From a checkpoint of a small mixture-of-experts model trained on Wikipedia: 80 GeGLU neurons an expert, a shared expert of 64 neurons.
Below are experts of layer 2 (counted from 0) of a mixture-of-experts language model. Rows are named router (the router's row for the expert), gate (a neuron's input weights, with its number), up (a neuron's input weights, with its number) and show model dimensions 96-191. Each number is 500 + 40 x the weight over its row's rms, rounded and kept within 0 to 999. Numbers have three digits each.
Before each expert's rows: a language model's description of what the expert responds to. This comes from a sample of Wikipedia text that the model never trained on.

# expert 25
What it handles: Common first names. English given names starting a person's full name in lists, tables and prose, such as John, David, Mark, Jim, and York in New York.
router:432507464479498507523518480447531485529505550535540522465470449468549503502483562465523446498525546423510541502479524528543586499500472442486440413458486453524429537471465484485458521505515459439526442495440530510541444516473419502476486485579514553516470576526511490589521502529529435519
gate0:570509565529583438481459480399510535455502519476465489566476480501475505532501543532532529493482516419470422485521427510565520563555512477541522544487436529543513556498437407502522541573486433535481517414500450507492485501515491513436524504463448476530524451492567526418464506455531527500
up0:517508531456491437455456521518563500526495490395474527529519534553560483518528504476457529521517490458494525481577532539566474539523522483516529514496399536342493528446548489527542494494434422499552464451416514510452496498531465520492531513499456487436452484483519513479464471463497484506
gate1:439473487497528556483466495469506457524579515451489505499490423558490535464526504512532505415545485519507506466506565535481535524498541543447421500583524590497448455475547511460498467490494482506560492457559548506460481484520472474466509529483517600483604465489538472477436386527514529472
up1:449528480510552537460429485515504474563520529488524540447539495602491530445546481501494459457543457523492530488501551584472522505501501482497404465569539522475500446461522530479493505502487556500543545513529527499452483473520437516499504498504519576477602465506499522479477428580490536461
gate2:553452484533533490539509502469446514514507483473489485503528507499494498522472508557538479524476471572511503455551514561447502447472483507523516455507501461492393499545580512443467564513485446536543506540461488497574487565538463479452501516520538498533458412548457417557464547523424376544
up2:507433490508547505544519524471439511487513515498473486500501496541508489524468481532499481517439505525473564468517498547461485544480509476468519521518540462474362508542537548465502543492541460537561469525411507539539431591491469544478494503541592543547439457478469488544523469497442369479
gate3:473523473524430473539454480472500467422469480563502496483443515511517507490448465502523518581486550424516453482584491564467465401529447420571543516489516516535528492593548462465473467496478459504484506429535548437524497516469465486488503525514480537485499549478477494532448385517514491449
up3:550399514523531569472564508494474537584544542516499496547542473474508559526482612519504504457532446548455554529487545435543532535492506506449425498486551520493500514472455539521496472521487552469468485503534537539499464486507507537577500555503477493495523510532530530471496606515547515476
gate4:474470474439508529559369527556473597491436438491539487523505544483484546530511512491519551491550473482540493487545501523475494514479492474500534538425505482443472491531449513489499484469540495420455505480504511563582493542562498446537492464453505496456464501482436583537528493555449502466
up4:487468467474546557516449534574447549505454452430486517509458478413537492506498473514488472429484518480463496451520562482496457426516442467573500517491439452483538512483439484448517536450450493471526501484570546518507471512469550439532581482474425452483521443436521610542500448547462539476
gate5:504470473507452477470555433549543472502496513513488497483467501549541517457484557464559512484559471533467523503438520478505530519446479436448528508483451554499466561543535496526442498483479447503492497568539570453464454423476461548537462513444510509510475438476455497373427490510484515521
up5:452554478516527516526466570513456515533508475456517553520547476533499519535544546513478505470475453448482533499551522487446456497538457526559520470505529535502521472459473545451550441452504547505514503461488461551533504541527531530491593512543487543420500536545605513563517500572453513421
gate6:520524434526472490472517514481488476470467500488500492481478502540555528524508465507556511516526465406498482503523516433478604470473459459475474437506493442563544544452512500504479469527520587478449449503503481501553472443582442517510488507478513517490524472539514469561488519518527476523
up6:477565473531482507511495535489521486447433488523540490494513504534559472507513526479594455514553469408459493511490478451481598455513463466481504462521434424517523527447534443531526508490500549475457442509552500473560469456526470525498506493521516508503462497579544473523504449481539479572
gate7:457453470454512529497522437415553464459510519490571555432537527493495537471479580525493492485478518507510463447536527470512544550504477495609504518453433505429511524458532494503421500445473504421451588541526502454473425530494519448494452503493553523476504505470520491484524552488465404513
up7:545450478522450509423511518554417525587529502473411467519423499475493543511566479468519468497529508451465548539517506450568483435470520498469487440547493450525451474493462523492541523518527497515547427440505548527517573464512527519527526516521441512532516527480457497561514439490553512446
gate8:542587529497496540551474519570444473556537542534467495473456458512441447525550530541523453478451505498524536521520534507537531484471529474477522506527501505552540523497528364475454480487501545536472494553560554460549515539517534588477517426550513504468487495484484500439454527508503531451
up8:516529525542485422478471520466535496483534471448489495461540542491508524526478541590549490444499553468495512488508481517446514496503512492507513490472479506485481459515572536498496460537540543470504523524521515515465540464491539442448452508478456539404499402497517571530476452499494525512
gate9:505516436489500521498468514463548437515424509420535562507503466485490517525485442544481510479509562450506473518478464448449624541525469478504459444500462508579464440498460548516503456473519576487507486532524498525511450548501460532509524485616535449521541467534541475495457494530497422443
up9:521458496524448539492513461588491483484567490558410517540537538452552496470481536467470470524548482558461543461514491504561403484508522486502486531511514469513451534566549497484513470484511458545457502446511548500480533409491536486500434537445487567468470470455528514493523516487585531504
gate10:502515526460494467457463444562462534524506473540519510449478489495523569496523483523511516547481454502482519469490451499410505473535448468499493467505503513456533455443527540414474548447469543505425493541493469558507506477456522470495526466475551492510556541522433471613562516470507509452
up10:550464522488462543545469515495522451529477457489522539492488534536477450533507569538545499419585479529489432551466501542448504449465517588474528500522551498509452509429580513481474529527481487524470424520557477565456497476444448467516455492436508518499491472551491594559461495583481530517
gate11:457486481573462396429547491448498463467474567527512528511538470544490476516529553535500468498477543453499436536446448507564541480558560501485490571438525473531432544534511484559481463484484499416484418596465453531506445478450440551444439473527509485421494545492478484541539534465510496517
up11:510501525398521546570460480514476537498536493510482464500496508496470518441543444498495501536489451538498511482456516504398459520508449499494529480524523527466563517443505499479496492569552519601458508421514553534498521503486526459534545526453452444653498468515518513428475473546474553443
gate12:556460498469515511502488435352582458553447498514495502451490446463546497485489558530521447420506569493497500517494405486495510587540455524421490485456466493468558551493546544449461484470539539515551476562459520588450503483495478441544502499524451514534457483494457584520477487496532519436
up12:472527542530463509505482574585378561450539495510504507559476543510462532497497442474459564552474448526504473510463584512552482441502533489558490532536534517540449474529416469559558494530438447459494527419524470453535526553474504516473495522432546532469513464499525449498509516515457485516
gate13:465446535536548489425524524489434469496567502571494576506443495480452519479455525447470579512476500494470501460466466484551491533524471506434457465502538500522480464483504481523420558559495504482493512440513521466550452538503473482480529477501550461482429467488506547470470472478469550331
up13:478496520535498451485524539509484479423519458528478556481428468479426521410449501480466496531499439480509543445450520529521509492521412519440474523493518489568502554449487483510439527518483528402493568388473505480536497524507453429483517560509519526485448448526481500477512451468507593532
gate14:531454496485459538395432500474427592470536539497481531482423477452545566544508541515554517450488510472523510554497511482475544477491513483523528510535451462500473491454534511476465511478475501460532512442502548577507458472451504427457481466466560547548451480516515490528426463453461544410
up14:520486485493518492530590536557546458512489512482509473511535524520472500485510475485439563532464501477517462517565524575501446469505474519500469539466523548486498521530443471576482493528524500544488477532523504417496506494498550571576519502563454437519542522441464502475535509483550496551
gate15:513475523455525505531483484461493534528448495466515532513559502444481450526468518492485567437576518491565546515576455495486441517498462460471531464460532529527537484600516532464471564444650509514517472431485459481530472443573477410480437535595492508526454501474476564515497511553475466478
up15:485505489530458494498516461525524406450558502489488470481438484534602562496491482503532481474466472518449482458468529540446510443527512505527486514529494462424492470466514468485543444509405428455524523499497562484465565537475493589510483524521493495466527466501497468527479486432546543526
gate16:502515492419479521568464509485465489475428488505476540428469555579514468474531486548455483498516539507573546467420455546501472546500477421536483533494490478545516533526504550490538448463493632453493496516479463519450460512521525519423429485501491539466505492455456518545513483546477413527
up16:501484532547497496422573467502556514539545494518518461554454410425560554518477521477522493473562518482493471507562517530485542471522522616446495520485534501443446476433495481502467547560494453489481520445513547469518547504443474481593551493545480465508487534539551481487481522505475511487
gate17:423544535496525525461508525568422524412503521533490446467474571462560509444434455523467582532502467400478451527435517501456525489441471506485525463497490569487519534493607512518553535432513480547457532539524501518496492505427567519548444465537511401465492493517493507541505511482527453539
up17:487558441496447522445528447505479470558529535503464450534468513440445552489492468483435521522469530433531491419537550513479572436499451527544461464478569460536471491524426494449489478552527523489534561530534537499474481487503482517481529546479472498480558448465434486464515503437548538547
gate18:488510494510489527492358489492510480520487444472576485444443458429467542473505480459582462461554487494515433504486555535480554424476475531554493507481475493482565443491489455502514503511564539547504519558632412442501474453537518476519531500579502540457491471495482504473525489501520523442
up18:544472497418492531481331550470490487475556464484513557464487527518519516508494468521532506456494517497478502565536485505543534465501470448609474513477518477516471476502505433491475488464501534474573525573551474570485432457503565464506528480466452523497461438456490526505522496406483472417
gate19:509474531512444490532484493510562479541499483509450458475490488517509579559529462559552516480531495449501452488461382505509467509463508550534448506474563634497504538517458556498480510456507500489482487502475498462486441503478503394523475471534567501537495486427545444537493542477577481448
up19:484492423516416458591563460570530524498531498563472486507495466541513523576477456571540488429530487538483509523537537521459514505553557517504558508486435469448488516489474517445465578476605485565455490487477482540507461538525483477540477451524556498480503572362494432488508565466540427462
gate20:485512546513467533500541501516513534497484539479500520585524507494475543492502493468533415485487534530488526529497575483567509456464493466514533463565488495462497561485467491579476535453520503499477521562546529415566549506507488490501519526491481567495534413465486462539535477533522475510
up20:535492441480538414455464537546531482512529491533422428436472508526477465522474490527525576483481444500430474452505411522445519446539538538516501524524529551514481445495515498483495435529462432482542520450434489530460488468540483473524508500530494457491502582535525535472529549448452498446
gate21:404551496508478461565514455513483539496446481535536526527512515515475532493497532488571509495491531514514525489526500455526562413454470480516542439502605546447467486550463454492537498502479501461501467559516470554503528470582485531482530492515497458505509512506524502560527536560540507570
up21:456550504562437446554504554480472535579503504540574496552450516453506551420520521523558497495412502488485444512476512434512504451503507512548497383475546550511535519494504413539553511527449477459512551543530493533506518435476442503477540449457489416450473524518458492577535490547500515544
gate22:519429513568521504557501543462465504539520486436562525487394544490454532529514543465471524452542515470536535487490486511504564604519512475455514453489459520534503449450476522506436474585491519490489527510522528531505464527437450479481473424498454495505497562560527495553438485563514446470
up22:502465524558563495544541499440452493547529498474548508561431508509405524554490519539444483471540480441509538430500470524486534541541469464479452480467428523522499416486513520506408489502510486493433517473477515547512512552463403482470473487495413503520545548523521464561493490540553462509
gate23:423474522562472488553577527514550482499480565503531457502509494508491481468518540505514499547472533447519548419484422509437551513524501496482474512496495492411492560539526456454462465500498513530482491507465540480440477543499509502470509439541456425496483517477471456525466507553579575563
up23:565465475530503465457467584517480568492594513519493503502454453502506479567460456474456498543438467478426487515529506530526499529500539535441483484453471475509467552566511465490442490493436502535519428468475503485479567465543522468485478531504503556476518461573441536532524520548542485510
gate24:528530500536525464523499512530477514549536461563463450489496523630502555471459534534509499519443498512407512473462494524537445473543508400543512516569504493490455448579505502511528472451512435477531460490501490545496566494490554540436518461456490544446544494535449483463517525588466502485
up24:458546561486469528474488472533536523476453540466534573553506561428473427495542483481434520495550515478533455520540478476516564498456494595491507536448436504490589540488559511470462503488468524526515509460516542482484500523529432451568461520498478493562426489430599543530491482470518526490
gate25:470431494454450539496367489517449466514528517402527468486467536562510573490501456538551521497520491518439516497510497499530455503488467423547459505533446503541524504445503485523474484481498504506562515504544513582478546497507459405543505461423484576459486476493509542464509513455473485408
up25:471482477482451495461379526525480445464533496438522491380523496503506572552494564494521528486567439511488522504498517472509454527474517479456539469491414523524489528458511488476430456488476455493618497495507493562488498437474513476570481465521523489510471484459505524497509504474509469402
gate26:516466528503528499432455478529471458500511458528454478518508475527498516498475447534523537528518501502446550460531512492536556471507506505538540512530456516471480491543551535504473457523646510416411508455541522504454478518467433633477505434453589530468496456475509507506565543494413498474
up26:492529548536532515466546518541458477495497470520467489537485518493466527495453431509503571563546485466468527414526523502539593470483507516538509569615481502525451497525521483510423497500615498450469496508577547541436490490529456607520511438462575493461478474488473457510566532526481492471
gate27:521536483540480561482504534515479513471499435528519520500469462515528445469513548490551562473495424442469529595571493479485525463525476476525518504456448488462519505490482480467480549505574495528459496475484568507496500533442481529507580481431465535487486510533467553527551446437431493498
up27:578460520558504523497522567440472506470453474434582517466498523539504578513474465488449517528521450469510521499614576534518452532531508521536503532472562460560558493522498501475474539490482497453501495508477555478550522549575513563507458500496583475469547529590500472448507482577489476524
gate28:507521526507465508493547552468498421529488507520561484469484527491536583506482444465393503500480535483437500378499478487452486508442561502495490524460495490523564512457505547517461415509443508542513459503499435462515440470537472559506512478467414489524460474505575526520457466553534538460
up28:462517485466497491470550541524473420507575459514569499473484569441479515549553475515440493491515599508456458437468485463510536503498525515438552506445516524506545477491479526523426491556517478488509503557538403440569403493534455543493542400434473454548501474475532544537473456473524507455
gate29:422527539496503492523508507483577496485557535481484485532522508517509414518492496516498506500431547455512552485406523452575514479491501490479468516479488454492477531592497524489498475497469471444480434550488438478496473519452465515531501490475533595543551590471531482539404514497476457491
up29:415538549540477560535447525499544476466489541508463457470548499558512436531511482526479508510442510450499514494473526454563532523470456500481484509477572479517500463491445524557517490481509495523443384516484492494532484520496419481484449513473487513508507530498499484505425485531511501521
gate30:514546537560467484515515505485471478522538542540526568572521519543529453497487522452531478521524511508526518471470499471574500531510483413563487502504526484534521507504449481569407514455472453463467513434543513496489529552460478492472521500583519564421483509447538561578440496503468455499
up30:510468464489481530507423534480521513497534458536490507457463523397441546461487435554417505435472387493497460526546498564421534520468521548427540547400551529476463498520508526540521477526498552582466451517485499517502490496534520499481451481549518490518508485512485505456469500478568605473
gate31:470492468452524531579541455473466501476451520511445493455510450465508516497545492551514467560473484485511514459550508435496406422513470439521540559575438509573446530518510496521493494503492541517591440511477563465480480467509461543541448472534422405472480536545505404505466532510477506506
up31:498475505498478473516503505473512488484481493545454520474527493506472449539472424537485517539525488487443528459497538439507418472447523490439508467562506482496428505506458480545381499550502457474534560544547431478453513548502579584528494478473540497507542477515454456462525475466493513505
gate32:479475522570465467474496472552478521514473521516469488556505499503525523503476444461577476519563451503521536534457493587530565496472494457401486415498506553523464525522493472489534469451513556484490415448518472558589564433509538527496482551469503495530458477494532469486513472568479444464
up32:497476520529494468450444506574471532551456442556460490513532512507517439487498485501622498555564452457502520552478513515607518501511523510460458474474511530541536537473517473501527524451493528501527455474511484585574496426526503491513443545502506483464498536528506510448530465528460453470
gate33:467460565456499480459503560495446496540549474456552511534529490469454508507578585503540522493568538527488503546443466567472480522513620489497470481502452579496513518495506472461532486535558461426478557533478489534480380557464464559500550488446526482503508533465551495436501540541504472538
up33:458457559508475482468501571465487512530555500469530503511522510485507517540585556511581530497515588491438532547441465515526467514501613501458476422505441615537518525458479500509513446517537454441476563494480509505442451510421466525521610497493484469454527541469527461470492510546524528541
gate34:535475448419519423521547487432448589523474562516503478382461529531473460482497511533538509517414582438568478471532551523531568449488482522485557483435509496549475520512398504502446451502557462401412484522512554495542536415503514475573486517550488534521504526526479456454458498444493467585
up34:473518531579479608469508533522531481490511497442474508638493490408511490578569455484466532517549457543444489534468485460463469514489522472538418545548469519485525486474586474547530521526444545571559511439524469513452552554543504545438525540480508522509544474523543512540518485497507553421
gate35:432525503498486513581594492488525437487494432531510438516462517491452528508503489513543504588544454479467549438532426522465433487475521508493463472445550505452515510479483568539480556485483484485499525597490516547504455633421427508482441421482540487516494524518454470497490532571507520502
up35:511488515537469459508504544488481425515491543505455446545454420552468477518542571397581502515503424530491529510520500426542502520437599514516497434497527453405465533542528410439562542476572493516499499498541395542587493578473523515493484465465548532561461505486487517428507529525449456530
gate36:491479482498451508522566484463536469549464533517485504538522477518540494445540519562632504515494549458526499567508471479506550464409527525460522458497505499503428476471490524448532487487516469457516479550497607459510509408479558493501546504498498481477481445594516595546456502550530503595
up36:502555519484499475513494507548464518426527477483548487467486536487463501561478479453360490477531459549480468477494500515502468483605460477556506554493505485538561518508516465537495525446450537547532543444510408529504491582552486468516433541499514523552491554407507397456547491400488495447
gate37:546463538523509481470472541517503502446446487492461506502443499472492448533477492504546480576416495476505465552491471557501575455452504479487472560499531508529513489543534473536509486466505479558478509496464549496597462483460463488547433561607456506463458498555485601505474488541505492410
up37:475557484469505543558554463522544480547535479524569435490545508522466461521485516501505520461560549491490516464529550559455443574514479511469560511458469538455513456472532507449506527500518509468499488480489487510431481511537522541507549558444427504505498511493483453444561498490509460630
gate38:481479521492472534532520514478484542526534490499465524483512461462461433481486484467548460464552449491433515472560568497547528507474503474469463469489464521486421509492472506497461452466499512520493439555485528511486454483515495427499473526556468558495500556538520470558550566540461475491
up38:489479501426525505513607482498515556495484452544431524542499395535468471479494497478565521506472462515480497539577554499474570464487523454500510495446504499406433453464465567499485493477506552506483473620550492515510488448544538499555440486576469538501518466527493456557473572556489485578
gate39:522459479512528542577459500515502432549592473500537512457513505469441497548468573513551522530549491383475503478492512479459600451526496524468492530508494451501561458464525482538503554554501549491480528519401557478530444471516402527528503507489502490561513539499475460471566496450500463511
up39:512479500449479519493586455555523564475491475507546435522454527566486478490487518483528514474563448425450522532482520457512501504526458504566545483569451516539471421499611495558550555509479520568524510510597593451506560505479477499523513461556591577467471503495518547481532546421468441542
gate40:489460575471558446535517549405500511484466507498518518502398539539463551557535533547541596513522467498444519526522516482474504440399461449527470450512522480450583545538486572482571529601479518488483479550543537487463567512489458494531568527497406483541446487500503518466481474429422575545
up40:483490421538417539478519536577495486474548471531522529541590491548574410479463474494401512518454591514489489439494518492504488586606504564489469520527501509550470504480503507479419476481529453512530519517529465545492425511484520469522503492541544507515532531532511586496496534529550510411
gate41:553495526540463518423489510484508471486501446528519533473502467500530491492569466500477509553488526503503549418497543474488522465503439424513469459585467516503447482512488464492476489473575493486554538605518471563420531535496556532464538484453519503484536423542443497533511313501433478464
up41:409451500442503477451602451469548503429477500558484530435557598528486478508438559498458446527516516476468502454456492554538511488556616548460514454532491442499506464483452517581471498498523484547400471495474476489478567502513490511523462494560465483441430536510502422581494498530494435501
gate42:469474567522474492502605488502497535520495393510458509491546563485478511500496456551461479557515631369570425424493486515500568528523522478488499480462511473501486550529451530468498507503418435437467454479474453443472489516445492504494492485552522496469528558559477449517464442567503540463
up42:509473534555461545484547496562504514522513442504424533495502572486509516462495453533424477554516621386538421423526497521481550523465554513512472458508504478504509574493437509433479484490397472439490418497490454459456497502429517513523500499566505519477513524547459453513483441557512534476
gate43:462535535458536555461514525476426517488522479512497498527498548464572520513498571507464544516527414471522511604470501453463553533559475473514502575447523504554544546493454502505540552486503520492432512463453436497483550503475554547565400573489559484580475512496541428537524554413551469557
up43:532485493527465458557484476492539472541495491522458550476436456491459464489561452493561433483525561477503490412410496573487492465555539489443535499508455530539447499461543517490483473446437495566473464515546443521477448535527476498429533469515532542511493461482526523419495426587487550412
gate44:586519525529483461460442573502506525518468540492537542461503579510520499461439474512480513514451500515481542528543474527513493523569470517567408464496473441576523461516483474501531448466462532585449421465520496524554548456540517478437536453479545517414508551427539539543445452492451486612
up44:546564484454475518494463490471543499511428515481580515435573542535521481471423550526535562536517431497520543534478505479507527518489481555484433534492587489524511453517414445443499525466476456479412471433548510522575507457471523470497489495458561452416550536525530516470508422513487521544
gate45:539529491472447513553506503443475553474477481486437515504480442546481489532412553501472541480472465447514501475499530533506464445474525545486508447391566496541495554490491470536559516582496455489503465498490516476620441472499519489501470497515490526546455530528522479472418478456522493490
up45:464509483547570485460550524528521465529486535531517538479556571470533523491585482514483481537497533562494478504515469490518491539511441493562492588564446525435496468549522482504440508429515519491455548545522478569401518527536483522492510500438517479514510526490468543474553526506436509498
gate46:508468511462536481510499560493432492589486567500378486474501587468485525566523574533495508462515510583488523546481570463524565482424533469523509484471520557492562555540553459505520489422503590425463455525459447510494500488528496539456440554466543523586468475461446477469513487478499463538
up46:544558498486476497466545476540633508457542502440598529530535412558470468489486430520554427501474475453521489462473472480516493530550476469443532524540499479473452466432504535467489507512531460522569511476529540512490526488442538491501540496469554502465570470520599520445489481500514558480
gate47:553510537492517460438469541555479496484491484538530477442503502523446536477502515537473514573452472436521491530559538504507540463513459487508525587526477424550505466480539496484566522485459496512480499492492511541431488515476505474572491544507496415507486499488545513499471529507455412523
up47:522469511543466574485530488496512459519450541484466528508503474451495495483492482579554511517539495558471543588545499486495535454493437427479566491624555541531446456490521543498407518505428506512530446533535477537576505424489488538515523492452509533442492502550545469463539483564548572568
gate48:482505428546498488514503570513512481458459520520470467503469473545484500575483519532520524501441522444479518443472500514467586538495461573488467495487511422540512533457513515519529548494526515574509460508449514530558478441552477513556442484517555552473397446527490438541555478502562482562
up48:560498470488495517480477504517473467470515500446497521466542568486540532451502506477526482507540497529493441559576530463541462457468501388520489462483480529510513501485502504526440403516537532427474500468578473531453516450545472481463499511457497474512576485469502544491450532502426530428
gate49:547523530531520458505429539515508508507446391567519497450489557500523466524522375557561486537527486559541508597555487526535504432530456474521523515514499504497514669415470461543477493521502462477510465473512501510468509521463500593509498525482526479470497439552504459439504509450521518456
up49:541504464514457530432563516538502537521533488462458455527518525461455493500531611457463563489524510514514549436531514403537534554509528480526481434520543425501470508545492520469477513492473476486517492436525475496468489390530448396533458482492487464509498519509511519552522551539531443571
gate50:430474445507474513431506504540542516492484499402452449438494521470506508504490554459497478482503497564502469447545520483519484423519472500418501467548472491509435497519483487510431474478504567531522500487439534460463501468528490419536461531535447489571456574521463427503534411526586425568
up50:560496555521498500567525465501485453523514511594503569566482477554511465496484451520482514495512507444490529570454474477486488536466511494541533555518531544482536524476502491478596507515513456479479520504575447516535497527438501591461554498514552487409504406480529573480483592460435561475
gate51:481485579534495462574641525470556477562459513475596530483434471439499483485479522540537458478513494411496537518529516496455568483470479480473521484465394499518578501490498513537533522522538459508472504492481459434568527537537460539508560526573467483472470540549418429499495523546479459542
up51:467524541527508449555605497494563450537474486486534482485455465491485512429446511533528471532501490429495517496573500465485629489501445413496514445463383437508554555467491497495527481539461468519545533487491530444596565509563497546521544516556530498481496530539459446527523557526491449554
gate52:462489491473550517520547470527501508496480548518517473458551558464581486528528600471533410474552472447503591473514468415509594516515503470483487480480466502472383501524472528446515471500509469395455472535443449463578485517469462557476479522550503551541525528515564467582501517554482488569
up52:526497499521442485493459531455517479501524436488469520518467450538447530501475363507478602527464540564488420514468530566530429470455493518542493540516516505523609501498524499527457512480471525544499514476560541514431500490516557459510521462438517451432460436482442504425499463461517488414
gate53:392486527463495451544411487491581492572523509508502495446602495555425426549488435444479564490594556497465550536473497457466425534583462473512500506422428500451516507509479498436501533463506519487482513510531470512477506505464602465540485496526485464566455523509581532477504477490414492467
up53:558470447526533537507539508491481489469487470426499491574370480475520594466559551570494448514451446504497465442517495525506563447452523504502503524567553532532537478475551485531509480557480507517470445489533495532480559567506441515475550467463484497486557480499442484499489507525601503424
gate54:472489484517449532483562546543520490444461493593468467475529514494484559533498497488487540572418505498574493559494525509482509406438448513565448488482520485460442534470484448486492517431511468424468489511501498480630518457570445569508482602487430456514467447573537458461520498416527521499
up54:492462532508498489529488497553519538477540521426488522540546514521506523497493513484495443504542506535488565500557481502561500576556460529482602519484476534505532499508519506465456478506481498566557556520498540582467475570446613452475502497520576523416506484484451481512536399535499454522
gate55:494420403509546483498504515536474529523476506516476541479464559543471527569439470494493448511575473510529458528511528518456525544538506533505461539518546507415478484566486579514470443523526445474440471437487495488528490488538483566493451524498470504496537548612519502555488481489538418466
up55:515461459512474543478513520539482518531519505469507507481496538501482487508483475440493523564520528457484440506532473569484494527505512488465472453434430472487522571546529552496503452524448498520463487513481457514546466470483502493512512472518505534516592507624485483581460499519551528462
gate56:548472546414502572491492537518478476443442466560503519481532486538477467511475542430474488432517538492537523491478501526531509545551548492494469505522529482561446446455536523540396476441480523510471488496425556502550513469569505482500434471480499533442539494494481431595503440484564457541
up56:469527451601482436515556481450529515531500510466510472492447503457525553528576432507582498563505430525444472465528472508476503456432516482509565482496479517479584535501466494492564477525540527498530528524569475503441487493430476515530575524492543502535545457470489523416498568511479547493
gate57:578521429503469561523558573470552553484501480526537480460419504481467535573525591517483567567511472500529431445507510446505525482502517456445466427491506485572436536472506428487495447519541495415425445565550506526538494511508388483495527501472507511525477563509513436477515533534506525415
up57:465548468503508481529505528482485485520459502482524528551506487534544470500444437543544500470524485478428571632511476510482474493474447510507542552509564534501534473539527536541559523509538554542508481388468549489553501422495562492536486517514499422549479470559562466464483548508529496530
gate58:534459515481514500544505490492522523481495495447531498453532488498468503503504517529489487460514507536518527458545454548537525495466464467521472488516498464464503525489534477470538548449507395430448479506421463543391500506565519539439474512561449456516529473506475461534540437462499500512
up58:471505512502495453515518524469472501473544518541450498532454524509497519511519493470501510554471477430481449536496579463484477492534553578491557522496537506528473516547501496517541447515473589574553536503580518484573474509429494473530508498427544579503456543465511523485446565546441513498
gate59:486551443531477459462527496520518523468518440465506596487437487480551497473455486467440500544534515460455510546507500487502557514483427514498456495458525460526481526484491425433555533503499504419444534432499579522515463528553506525497453575505538604551465542425456527583474507470512567506
up59:474571443518496540461502502534516484485440522485521465510509509496445513527532511564507484493506485498530475480477566584449519440507507534536533490468480540464540548508496507515584530476502511506545483505390419517495495498565497469517491574495486529491517461532494425485485509535525488707
gate60:493435484496489560479540523539445496550521504575540497506596497516503494549486562405560470477540433469425515602520558470473457533534471429485475442456449515472506424462505497500491478480557471460528474486455481506520479470482513524489526551528501555516513490492441464561502558515469517438
up60:441449527450509458515527518489497526443481516505503508483600530622515486485449551519525533454543549500493499512500487389542430492511483507475536469439479524434490561528464532475514543458530468474412511542428467547534442559490466504502451525532481476484448555484466518445468485507485437632
gate61:547568487526495462484534491486492441495479394491522455395436584463513454554514560520540497546530557516495513464473509447498463527556493428546524415461491502558464514512524432530527518470527486504484455519545471527406509453495406509533515545489456534471510483508549472480497486487468474464
up61:521569458547590492512499500519523468612512443500550432477476537513503487511514558515538505505539520532488498521468541520504454521557498426510442454545474532580473488541518493527535518460497446550482387466537491489424500488522412515522543498507493510479480540493560450515505461457496447518
gate62:525454499485506534452509543477433455509534471414560427552439493507521519496537523448456443480518573488528578456496512495510510555556529460465458525459437515527519531521558533488435507419541481538550442455504473541526542534538483463519538519460453540503541496453476537463547459557562508398
up62:569476516507471547494520542439476408475525465436513419605478449532569498448565562501456435505528534479476559493563472506559538565484505496459421460446442519462545543536502498476457503449506541504557455463483517501502531565558471455504525488500500506542547493452522509471497459535511418418
gate63:531524496495532545545616446523503457514463480558519519560507442561504495524472479483491538540530528443485522476482559533484507498505479446473446502489467458429536519475468542431483531441480503517485499487432529489533468543567496521466503499617497506417526533556486465466505565503550518531
up63:454499555517462448495416580524483577513524484389417503473499592437494490502516508517494490469494505545531502540531438411502541560479504544519517494463558533561483463497510428486477427574457536485508523513517489536478529442443523450503516508429487499556472490471519525466459460476508495467
gate64:496488443506468510499454470563533492475494531471469541466486522563502513521485529473538412537501472479460526534516452477505576462514447431507493426503465447587473473488476497503453534469506537494489474500492486548499476380569467450460438502539539550485541471559570479525487461493516547501
up64:494477514421519481504484437572550534460520516537486570501528501524463451502441578471518410517502530558477539556440448531537461461523503489500529551526473499469420443560504497477500546411452434470502523471482452472453498426462554483480501506545495523525520535518567511479485468474497518497
gate65:505577533418439585499584509484516559536544513508483482473461517541534462483512473535499547477465498452553538549452509564416439539465517496504412489547518501504490517471491525517487552495493493477418492518547541519535523569465485505466516510523543461504509556485463532389528549551420465557
up65:539537554444456624480542501473517538550523506496505497499481543527508462436499503533530535508463516433523483562468516527429438496427516482487409485547487476462488474487522560508487600488490532482440511527506522501489509559484473500476553503549591446481515576452498501420545536551433483483
gate66:475480497535564457541511514503442488492455555500535516537512477430509399495473453567562450478469483501504560556519481502517456446561529469525497415475456505488464519442514468531519483399474504524493513575419531510476549519482475508466498442567588496420543477512539489493504445472494487522
up66:484419460553460451466425502521445490528497503486557550541548456414524466559511482535535436520484552549550487500545493441479521465514543439493476462503449498508469548487537467483454414479534558496546512567462603471446518590471516482534481473505544534447500444537528479498459450476498510506
gate67:460460589478535490503488582556449502450455544481524454510534460550525478514513482457547504469503441485455455507518541469428446492532506467512482549481450474468490511483447549500510487517500573480505496450618501517529560529516434494546461522528488491489483515431548511507465516571457549504
up67:512533514473486543503615555514433496448467514510552508472563486608489480502486478463553440484492503467490481476489553489465466508491542505481448584441487485437535512470452533514555467452523538426417494506593518523553516524532496548517477500533493492524509540479500453493524507550485563552
gate68:461424496550524537470505526495473520522460513502449473501503451486506490506483482511480516502578501449522542515445506520531485477602496481475490470447496494507496440482479524505448514530506561475526501461422510543527485506547434518519440523448486569385528548517578527461452492489492510526
up68:498513517475495530513533608528519449433520460525473430465536488526525476502524484514516470460497524530519493521521477564479512439518427475410500563552543475529522465629557426489526426471493472531551473453462536444529590491521520568447478511479505487467523405507466457559462491463504536520
gate69:472429465487472519467520581482496437555501543466516524465526491466487536528522487484503484445548458569489497524491560561546507546525568496504545487548438567480495519451477548492454490525510513483527477517541502588546504496496515534546467483459565556531530468596509531542513514555496528390
up69:458556538487484463547510528500534566422491499510492470501469563541560489454502437536454519586415478477528451428510454487507474478541516545487485511505549445494497487501492547477582454516441483523474493585490482475507552486427461526516525519482505408495494488555508505497415478481519526521
gate70:463489559517504480502541499539499500448552474559511445441552466537481502480539503478578481541477510452498477485492454602511488492458498532469535398515488470477558528522489610509504432542538464450501468460472514481588545536450504548491453548519477540511564496489467437506525574449436515609
up70:533500490450566529466465399473535488559452476447483592530504571478533516512447537500435517489558500634497500496491517435472461510533500461519524596493498543475473517515519414464513585444448499529491553512526429536420459455528543479504538457508499460561437479490490545501445489529535504412